Weights of a small mixture-of-experts language model, trained from scratch on English Wikipedia.
Size: width 384, 65.9M parameters.
Experts: 64 experts in each of 10 layers, 4 picks a token, a softmax router.
Training: a variant of SOAP for the experts, 346M tokens, 5283 steps.
Below are experts of layer 2 (counted from 0) of a mixture-of-experts language model. Rows are named router (the router's row for the expert) and show model dimensions 0-95. Each number is 200 + 30 x the weight over its row's rms, rounded and kept within 0 to 999.
After each expert's rows: "gets" lists some tokens that make up at least twice as much of what it gets as of all text; "comes after" lists some tokens at least twice as common just before its tokens as in all text. This comes from a sample of Wikipedia text that the model never trained on. Tokens count by the router's weight.

# expert 23
router,221,200,201,205,281,204,177,205,189,148,205,223,202,203,238,139,198,219,238,256,193,207,226,209,210,188,187,198,242,205,198,184,211,196,193,195,191,180,211,131,192,198,244,190,196,218,202,210,131,200,185,212,222,211,107,188,187,203,191,186,194,212,216,206,187,249,209,203,219,190,211,196,225,179,208,193,157,184,166,196,258,193,204,259,215,183,157,203,187,193,155,209,214,188,190,207
gets: " 0", " A", " E", "\n ", "a", " Z"
comes after: " |", " (", ":", ";", " a", " \""

# expert 41
router,233,198,202,201,276,204,228,186,195,230,203,188,209,203,220,148,191,206,213,279,197,208,218,252,184,188,193,196,239,189,113,160,209,203,196,181,191,198,237,188,193,223,225,199,185,213,194,252,149,209,170,206,227,213,181,203,191,206,240,192,194,209,208,196,190,321,206,219,219,195,212,197,202,237,212,198,187,196,188,247,206,191,201,197,187,179,212,215,180,191,188,206,237,190,193,208
gets: " 1", " 0", " 5", " New", "'s", " were"
comes after: " |", " /", ";", " 1", " 0", "–"

# expert 14
router,165,194,201,320,257,207,214,196,235,256,210,191,216,200,194,282,198,188,208,107,192,210,196,190,152,188,196,190,248,191,203,203,209,190,188,190,188,221,153,223,196,202,231,198,200,200,203,214,216,214,197,214,173,213,245,178,197,206,268,190,203,189,179,182,193,152,213,207,162,183,211,187,177,211,212,197,198,189,197,209,180,192,193,210,78,179,181,206,158,191,208,207,121,191,186,204
gets: "\n", " He", " \"", ":", ";", "ad"
comes after: ".", "\n", ").", " Win", " Country", " Kingdom"

# expert 28
router,120,149,213,235,163,209,222,180,184,251,208,186,207,211,199,277,189,188,217,101,198,207,189,179,208,194,191,185,210,210,181,191,211,196,190,193,189,223,198,239,189,196,160,192,196,213,189,205,215,207,175,211,212,210,227,194,198,216,185,189,196,196,193,185,198,171,207,247,196,185,208,195,193,219,204,188,196,192,323,174,191,185,197,237,73,213,213,211,125,195,178,208,275,199,189,207
gets: "\n", " \"", "|", "-", " ", "=="
comes after: "\n", "|", "\n ", " 10", " 7", " O"

# expert 29
router,178,201,204,171,112,192,153,214,184,161,205,220,210,222,132,239,194,179,195,123,172,205,189,218,227,189,192,196,169,204,134,184,215,187,184,196,197,199,196,231,196,209,212,198,197,218,196,165,195,203,192,209,178,208,258,199,195,208,156,192,186,188,141,186,184,216,204,176,201,181,210,183,190,203,208,196,227,197,298,260,218,196,218,266,153,205,174,212,250,195,166,203,215,199,194,211
gets: "\n", " and", "|", "==", "===", " was"
comes after: "\n", ".", "==", " ==", "===", "|"

# expert 43
router,108,206,213,173,261,192,184,203,198,177,205,174,214,209,249,216,193,208,229,220,208,198,223,164,222,186,192,184,279,199,187,168,205,193,190,188,199,189,180,188,192,221,254,200,195,205,187,215,145,218,191,212,227,205,135,182,190,206,140,188,196,193,175,200,191,161,212,227,233,179,204,183,218,159,206,192,225,192,210,190,211,191,192,247,211,157,201,204,220,187,212,210,196,182,190,215
gets: "\n", " with", "U", " but", ".", " an"
comes after: "\n", "S", " due", " is", " 100", " ("

# expert 38
router,206,219,198,135,180,178,180,175,178,185,210,211,206,208,217,263,192,210,185,192,155,211,170,162,179,189,191,192,152,215,148,209,205,191,192,192,195,174,223,266,189,189,235,190,195,209,190,214,130,206,243,213,197,211,238,224,195,206,161,189,192,182,170,196,196,235,204,183,222,188,206,183,184,169,209,191,167,190,183,253,157,192,180,253,203,216,200,200,217,197,197,210,196,190,197,206
gets: " ", "|", " an", " C", "In", " also"
comes after: " |", "\n", "|", "-", " (", " \""

# expert 2
router,168,217,204,181,141,206,216,228,198,209,211,209,206,206,193,222,188,194,170,264,172,209,141,249,211,189,191,189,180,202,139,164,210,190,192,189,197,243,186,226,199,248,185,191,191,214,194,226,204,210,187,220,222,208,115,221,188,210,116,185,191,215,198,217,191,247,206,191,197,185,208,194,204,241,206,202,186,225,179,217,230,204,220,209,161,161,153,199,180,197,281,212,297,186,191,203
gets: " 1", " 5", " B", "%", " 4", " the"
comes after: " |", "|", " and", " of", ";", " ("

# expert 30
router,249,194,212,175,81,158,156,206,187,219,209,175,207,212,256,165,190,208,179,194,237,204,158,159,188,188,197,191,93,180,210,258,209,191,196,196,189,202,230,194,194,214,184,190,187,213,189,201,135,201,205,209,249,206,188,213,191,208,203,202,192,191,194,188,190,255,210,173,202,194,202,196,143,200,208,194,232,191,183,155,218,195,202,194,232,218,221,206,222,194,268,209,159,201,191,207
gets: ",", " |", "-", " 4", " 2", " 5"
comes after: "\n", " on", " United", " November", " 2", " February"

# expert 22
router,209,196,208,225,164,198,224,199,198,219,211,207,209,206,174,104,192,191,227,261,215,212,169,172,194,191,187,195,234,205,193,205,210,197,188,191,193,194,184,141,198,203,253,200,188,211,194,199,151,200,190,208,235,203,202,173,194,208,216,192,191,211,172,175,195,209,207,182,203,203,205,196,204,206,215,205,202,248,194,206,254,203,212,116,211,205,179,206,190,193,160,215,256,192,188,207
gets: "\n", " the", " |", " The", " M", "The"
comes after: " |", ".", " ", " 0", "==", ")"

# expert 0
router,264,208,201,194,246,191,182,203,185,245,211,191,210,196,224,191,188,211,247,199,188,210,190,198,163,192,187,198,222,204,154,193,214,183,191,192,190,166,224,151,192,210,237,192,194,207,192,224,183,202,203,209,154,204,122,221,181,207,225,194,195,200,210,209,190,194,212,128,157,198,209,193,169,174,213,188,210,221,220,187,161,199,194,265,255,177,178,199,211,192,153,210,232,191,185,200
gets: " the", " The", "The", " of", "al", "A"
comes after: " in", " of", " to", " on", " at", " from"